From a checkpoint of a small mixture-of-experts model trained on Wikipedia.
Experts: 144 squared ReLU neurons an expert, a sigmoid router.
Below are experts of layer 7 (counted from 0) of a mixture-of-experts language model. Rows are named up (a neuron's input weights, with its number), down (a neuron's output weights, with its number) and show model dimensions 96-191. Each number is 500 + 25 x the weight over its row's rms, rounded and kept within 0 to 999. Numbers have three digits each.
Before each expert's rows: a language model's description of what the expert responds to; "comes before" lists some tokens at least twice as common just after its tokens as in all text. This comes from a sample of Wikipedia text that the model never trained on. Tokens count by the router's weight.

# expert 63
It responds to: Main verbs and inflections. Verbs and verb endings after subjects or to, such as provide, create, lies, giving, rel-ies, special-izes.
comes before: " the", " to", " a", " that", " in", " him"
up0:529525471514489479492503457476468492490488516526544498507453493478502508510528512490493468494484493487536512477521507529554486523481504545528495484512547484551495506446514508475477505510513468496535478504518469499511454507482515574471505483460521466511464500472498533468413539527474500509
down0:480530490510467469449501472495470495498500488490498467514517507487534508521481512504464496493496485541521491522505520427502519525457540539438528552533466524516488531507497481468517518499483533493500534515483498529517478517507477534521534518505500508480529539487480489517429546461508452483
up1:479540473513460523484485559488488490483505504525479505490525485481522510487496501534476490523505494502498513505505502491518514513510506453516491502559524494492472506536492529480518496506533487509434499512535476463530543515523496505467452522450492450530502531477504478466506502459475459454
down1:467454488492483514521534528519483517512513512488504451509455524442519574462480532534525508500486483510489504492507540502538464530471499481500483516540504503521485497516517504499476514523506489514515511465504522521496534510489514508522483469482497497502529525511521506548479538483527540529
up2:523515467498517509491490466512547480523538491504450474486461526532508503509491519504472497511449514539493488483489461530472475475500509436510450502477498534488507462507487454490490475537455486530526484521500492457498490511492511505502516509515488480521494492532483477492545496433507459511
down2:504506463495516474510487470498464468509480465489516506494493504528478467507504473538544501472474481523492513549480528484542488490483534534520498541541483491491523539471514550502548511495512493490512488493487519454548515498495474520479502483511492440505447466504512472501487492502542530481
up3:511491514506489524508482495495546504495493492487487514476514455501426484504522539526484484509473551520495506513505487472546491495513499566501516490512535455486518483512512484477494527500541518463483508522510494479510480467511537509467486444528487485485481500475526523499487503454507426466
down3:518514502448497471468463531503470484481459520512498529480492505502546478479472498524504504479462482471471538478505518490492445462501476462554476544523494541509533502460524517513475483524465504470476474507509487482497527507460481459498487465508524480474475508507522520517508526501479502555
up4:506504439497522513470527471500462487502533493460491495518501480537463540504501483519526491499447507494470503527483455479536508513493493507460497490523501550509518489469543492505481449514489484450468516507490481499529494529525493522539486491472512477535450518488490549467511493497474508491
down4:498506509517480509505495500503536509462478488473518527513498516534510484527521423482484484471512499509502499474441490483457544502503475517533506498508488480519485524491527530514500459499464518473534470485485493504467536469472498563524495496534472556529508486497512452553549520546547490486
up5:540466523521494516484450462463518468494511491473538502527498492501495496482460531555502516543470482520525494496482509498513491512510510465506487493552510480520495496491521506477539512485487499495502536505452456445505485488504547470518473507489503494477491470463517564498537527495487518528
down5:501549481500522497496498520494476486523495494465489480510479516474475488556477500491512501485521497522482529481481457506499505450514546461509519520474496477557489448477476525532507531527473518499506459460536513481501496479541465531487518541550472494519512508497495488539531501533464504483
up6:492544536481508477480470523491494457490505494549552475517492486493546487503505524479471484462508504483517482486518486519466512538498474450532484541498491507488514489504487492506505557506578497483511519506510467451508475519543483497485507500494508500548536519489517566443518453506489497470
down6:524493531519491471507496500489494520513481492489490495502498516484572515471459479534535509494499460481445505491464497488486502510508516492487520496497484503498516500509486541491554486527440510498530498535534502502518497489489464552497491446491531510565483533467509497547443460489555510453
up7:514490494534534478439518500493491489492523480509483511496497496493494499497526557541493500546522522522549486480502480489491505490498520517503529473510518510489449487479486522511513503481492501522495475514491486551537478456491533487531491498503517508447467525513513501481533511493501522550
down7:476506490518546492528515525487498530488501514533436483544519499483516513506468504533485482519519486492489497506510479511472485508496467490473502513506513530499483494518504513488472454527495488561538484515484461554519480556495542542505496480481480514446510495513510491521490474494525495507
up8:462485498473496501493502494496507504523514548548483423508488505508509520500529526499487446505472491519500489523505483489503481470552501563516509491493519514508501494495494444461481496566531476428461474491476510502522448463541500489493489508486521530544495485497517485488523491519498515503
down8:484468470559479536441519492535544478530517494512565543488477500477463500523485503504498475499456496457456488518484511485491496485500550479494472483461469475518489468481467540498464506468535533515509499498500479501459507494478498501536503531530497484530533529523514524467491478472535511502
up9:479499510504465516504547549535498518445508468508475516527527507445482512498478507547466463525495527468490500466535480497507477472541482491489513512580531472514504486481520495448489474491497464452491494508500455518532491488501493497509473478471509531533496492512481449492497489509523517470
down9:478510543496503489528485490483517525487518452541457510529501510466498495508482514547481505493493499467517510460541504501506557493541501487483507492497491532505486482536476494502482475502466495493518517506513480419494505458532509521535526487457472536458475517530523505503494486478423456510

# expert 9
It responds to: Surname endings. Surnames or their final pieces in biographical prose or lists, such as Williams, Wilson, Dyl-an, Wall-ace, Khan.
comes before: "'s", ",", " was", " and", " (", " is"
up2:511482461501528485485527487522523513466497547472478454464452496549518484475476541501460501516530450504515498482507508493525517494558463504512517473452521487519512501504520493498510513532499529467503469463507503478528493499496488473513531483504474529525496456495490522503506513518472477464
down2:476503473527459543534490493492490493499491480491491507505554478469457496506469499481519501478497486508481549479496492527528484577459520499502471484531530529463475510492478525477487510486515496525484498513522524471496488543529542519470477487502492505481477541507453464472517494491553538519
up3:518480518536491469478488486462529498488525532536510471542488515489474459492457488484507549477485485512514450533491488497488513516515490468503548549526497447486505553484447499491513475520508501488507472498500508524510509481488507522494511441535521486498462491495483540465482460524461534485
down3:527515530489522509487537507463519509455472505483466480524491491515486495508504510497504465492517499481526504519502509510496538537501506487478469492504455521519498510510481455503533522513504542481513462523485505500505559504524518504526514538445480454500528524514518509494490549529406475482
up4:471503494456481480499498492523504521516523528471483476534488499523475524450517548502478474544488514509500482503479465493516475547509524500482517499489493515539474507474491533469470462499489535477517498567482534444497509457521536510508526541502491504527496493477512521487531494486464520505
down4:495474499520506556516529512518521446480499446493503516489456487474507553473486518490559456503486495469525465496489533524519506495513492467523469494508487520467587512482463522520481534548483483479541509515511546511461538486478537504480520502528516486510481523483497463560516463500478500555
up5:515527476476512503501519517484506492488521471526512507477493532480452487474539538535476505550498457489525495503510461498466548500507479489501563507492546502482463544475498496515525502547502563467517476502452451508534504484473528504453472498547494503505543509521507509516477513538522477502
down5:520494516477466528525508527471448505496453537528523470496489497531535508475466461489490446459514528548476505491481524547517459448533510517492455500476499510515511477512494523479481498490476500519494519484507516474501487502488534525559529519478508495549491507472500514527556495461460516504
up6:533513507497504527506473473497485485493477526515521511478520518498482516516459543524525473542482455465501528493518481499539509477462525535518471488514461485490455528495523447494529477517505526520498520480517487513569486531494489490469486520486489476466474464501510474515491480542505497500
down6:491472497466530493527528493461478526494504445468525495483530464495490488501508494464464492500556489532527477460494493511484497519559494474454504507514559496553468461477490540532440510481512484476477508523517516480459469483494499511550486464511486516533487499512463522525489564487498527492
up7:487479505485526501471504498528511463472492504482532466503490519486511554485489501524499494437482455538487466516512520581512488524507495486510515507518463463524517563486485498483508549475495485447534507493509507547492496485484504506502493517480551482537499466541511482520531506516510474504
down7:526477508549482496463506495438497512503540534518480492517531420521516485525530551498475500560498492493504539484510501487515501496503513470496489481489510498512489517537477502495549456495503529523454519490522480448501517489486511512513513469508475545469481542484460484459484491470488510468
up8:523523505523464509454509534507512493445485489496510515509489535518444508480504476499530491547493513498495471502490480494541477474477507473509483499521515489526504505498477489516484540519539479471494482501517475533511480517514545487455468477491557485538506514502539496483520512517510460494
down8:482512494483516518498523474512450543568473503535479501524502467491492477542551483492483491494519528475541521511484513497468492528482511493472551510515494481468491544435508541520484500463500528490486531438500513514498481478475464536484517497519513500516513478508509476505490495518442477478
up9:520486488506484493497468503545515524478514495510489493520454469555455477460505466516515502504505442505502492539453510471527513491526497469483463498531522501516469461505486489523502538508569477510496498548490478512464486529513489502505489468522536514490495576523505495501503507482545531489
down9:511489469511538491495505480534491512479526532487493509458520493465526494472495507512509465486475510483516516491481462516515495505492492490495523491473463511485470542451451480511457472576510537477519501519492525561511518468482496485446503509504499491472478483493490516473566507528502484482
up10:445578504517506523503470480533497493534476535505483499510523519541521472512520454471526480472542480491518524484495462476489513509506497492485537503500530496518543508485494499482509525485482438492500502535533529444506481494496496519458477448530522488504500475474475521509492472460505507491
down10:473491523514485508465451506518509464542465487500489499547525542495473514552550479498506475506526522526530556493513488456521505513508514481446488490502484503542497506491488495543463520470487473482472456538514514516469502493519523481534528490508510512525512476484443466508547494469570522498
up11:481499467475499441522464468484516514509495521500502553495523494501498474445490492531482520542527486537494462469514509536468443528539524531510464478530506516513496518486504482522491489502481538479555512517519473490507492485466509467485482475504547478485519513502467518503497524508568465536
down11:458513511507456489497485499488450517478543498504491543487519547483555528492511531521466561492450486448476512520525488477477502489489509514512512493517476509503506496545510476498536492526507441523473510470530486504510493525506511477494492533483440493488495529504510490493498502482507542472

# expert 45
It responds to: Mid-word stems before suffixes. Capital B, especially Order of the Bath, and word stems before endings like -ed, -ing, -ion, such as market, access, mag-az-ines.
comes before: "ed", "ing", "ion", "ions", "es", "ive"
up2:447515504517496483456498491452499510471484494510511532472503512491503501531497495464511485421499467519523499515503493468512510529464511493481510473479498521498477518476523457534494456503495550486525456537461508533538519512466490477491488581475471513472528528504466465501497490521515474455
down2:430472514505501496538438450523478515525511499519513526501499513523501491500534525465477515482506511513463482516485516472538459543460494516466500480494479474495504495499501482531543497475467521530483514460476534498501533530488479435477516498464494495517525480505510494477518525503499473503
up3:471507491489481480496460502486472527489518541517531468496477529512519463476524476518540515511517508488547481508490478510537478478515520528511501494466507486487534507495461484525499525497454450500478497487502473500535531473460511512508487531509527495481508483500514560524530474477458462511
down3:501485514490473497481511499508516483425522488511488494505504487514504524512515484540493516562522487514456496488507570500499482495487455544502468505543478494546482481472500515468491475534525525473516498534513531526524469480495509486526491495518492547534488466444488495481476477551503522523
up4:494516489519455472479486500511507511478526545486471460504476527511455484518486512490470517501505491524479450446541492534496442522453506515511468497487520544530527466521522490482509496539481477496535533469453546501507518479502537516517528445505526483540517520528480515505508529497515513497
down4:485497433475527528470459521512451479496501490509507468551506482548481508518516522457469534511533515483466506533469488504502484463489513532478516497454461526531536453534496498460461515502469495481507495503485521481537543511486458514528499495472477532483492503497511463474470486448488476510
up5:501498509481479463478521454494463454469504452551504489539491541526463500520496493484482517473514484514510501524502513511518512482527481511525465507503522484506518468496485487496453510536516518444510457481489478526538510493490528544515522500517495479474537494464537470481510473513460501514
down5:538517492530483468568544476532495477524529528507484507445454478512481518504495480535517523535522470469502495506515488479490514501538506511501477469468493544513529496505472533551527529502494521474519479545507487535531489462549498493490485464505497527504433482471493483518522499506520509515
up6:480482493507477521479467483522479471537521521531484483488508479503511502524502507501521493494463503497494494477536524502501454509507501471533477516497499488478479510525474475468543492462461517522519462532489498484489499517478438476493517505515476522520489483463536478513567499481511487521
down6:527510487526496518489506493502504495525502489485526471490520469476494504527493499476454526496552479488504485479524516540502471447468515488558487505447470495489481458480489498465478461493524528488485489488513556516500473498530500503492502454521483518480515527495517508526510489449514475492
up7:474534472484509463484490525459487462516494491477456494491544501486495513516516492495480542497527494513488526497514522517504531531526474472494445496482474545484495490480519500512516515534532509504511517532454494504515532531514496474502494523525516524458496493482495470558552503529473522528
down7:505477549494560464509502561503507512500510483490508475486514477514485526482497500524510497497521503495509504485492561485458497510490499563506459467474455558516527483478485555500499512480490496472499448505483523543496519521491484476459471516522553481510507510473520515538495512483499505503
up8:467516508480485476503476464567508445514515580456489493485481484521489535466518488498508479487463534499473500510527490548525548504478477502509501538474475551532486483550484501518513515521547469476518507519489514519530496455508497489516463538497492566483483512494465476510503494498525472465
down8:529493533511496493560529501507488469495502512462491482513486497511541471497525505526486511535462453506462544500462494452488513452469496463515508520517510504464536512541515553519525524486486526532483560527497505501514446542515535520479467493501505488499505478488493498476500511492546427463
up9:493510455515499474511505458505479503487454481517503464498501528497503505468518482504504516504469466515513532501553492486499466485497484517508519473522506502500468483507489499508518505487482491517513471479528465476539541540495526484478509476545460540522492485502525501486492493500507503530
down9:518497471497509507470447524482543500515521525530453486495503517511452474538566489506509508503489509487474482449484530516498478518528484552491501475495530492484544495502492502535501548514512485460514474522495490515503514458543480498481523467446494499480499499508498495465443487445481507546
up10:521515459528511505532523475478520485505511536498485472538462536509494514520477500482494474491533478512485483494526512500473425527480439481515458491521468494499498526496488485511519517477545498476470463510493479515482472513522501505477522517478523515461518549482561510490506517504505488492
down10:487492512447545466536496494494524481509544520523506485500511555481535479496532494513492498528506515487481458476505494460482532499512469514533486513503533555501518541561485490494451496489508539498505486491483516516548516507489452511525499467508489503478451510503473502471483555475529440501
up11:512479492510474476469516525472503508508519483515500477481541523521456510478499494495538467474454517510483536499512488522496479493509493489493489481454498540538494515530501498502509496470538494468451501479461498478489507522404529481516517529491501498511492524520526519508495517453480495522
down11:552527508526504504483506527487466491468505475540528478541484503497521514488485479541511496518431489487471482496531482471471468462483552503548510492478534494507486545448506498491503572509529513506519464468480511542495484556519508488519521519514516507451508486520481476536488511485520481490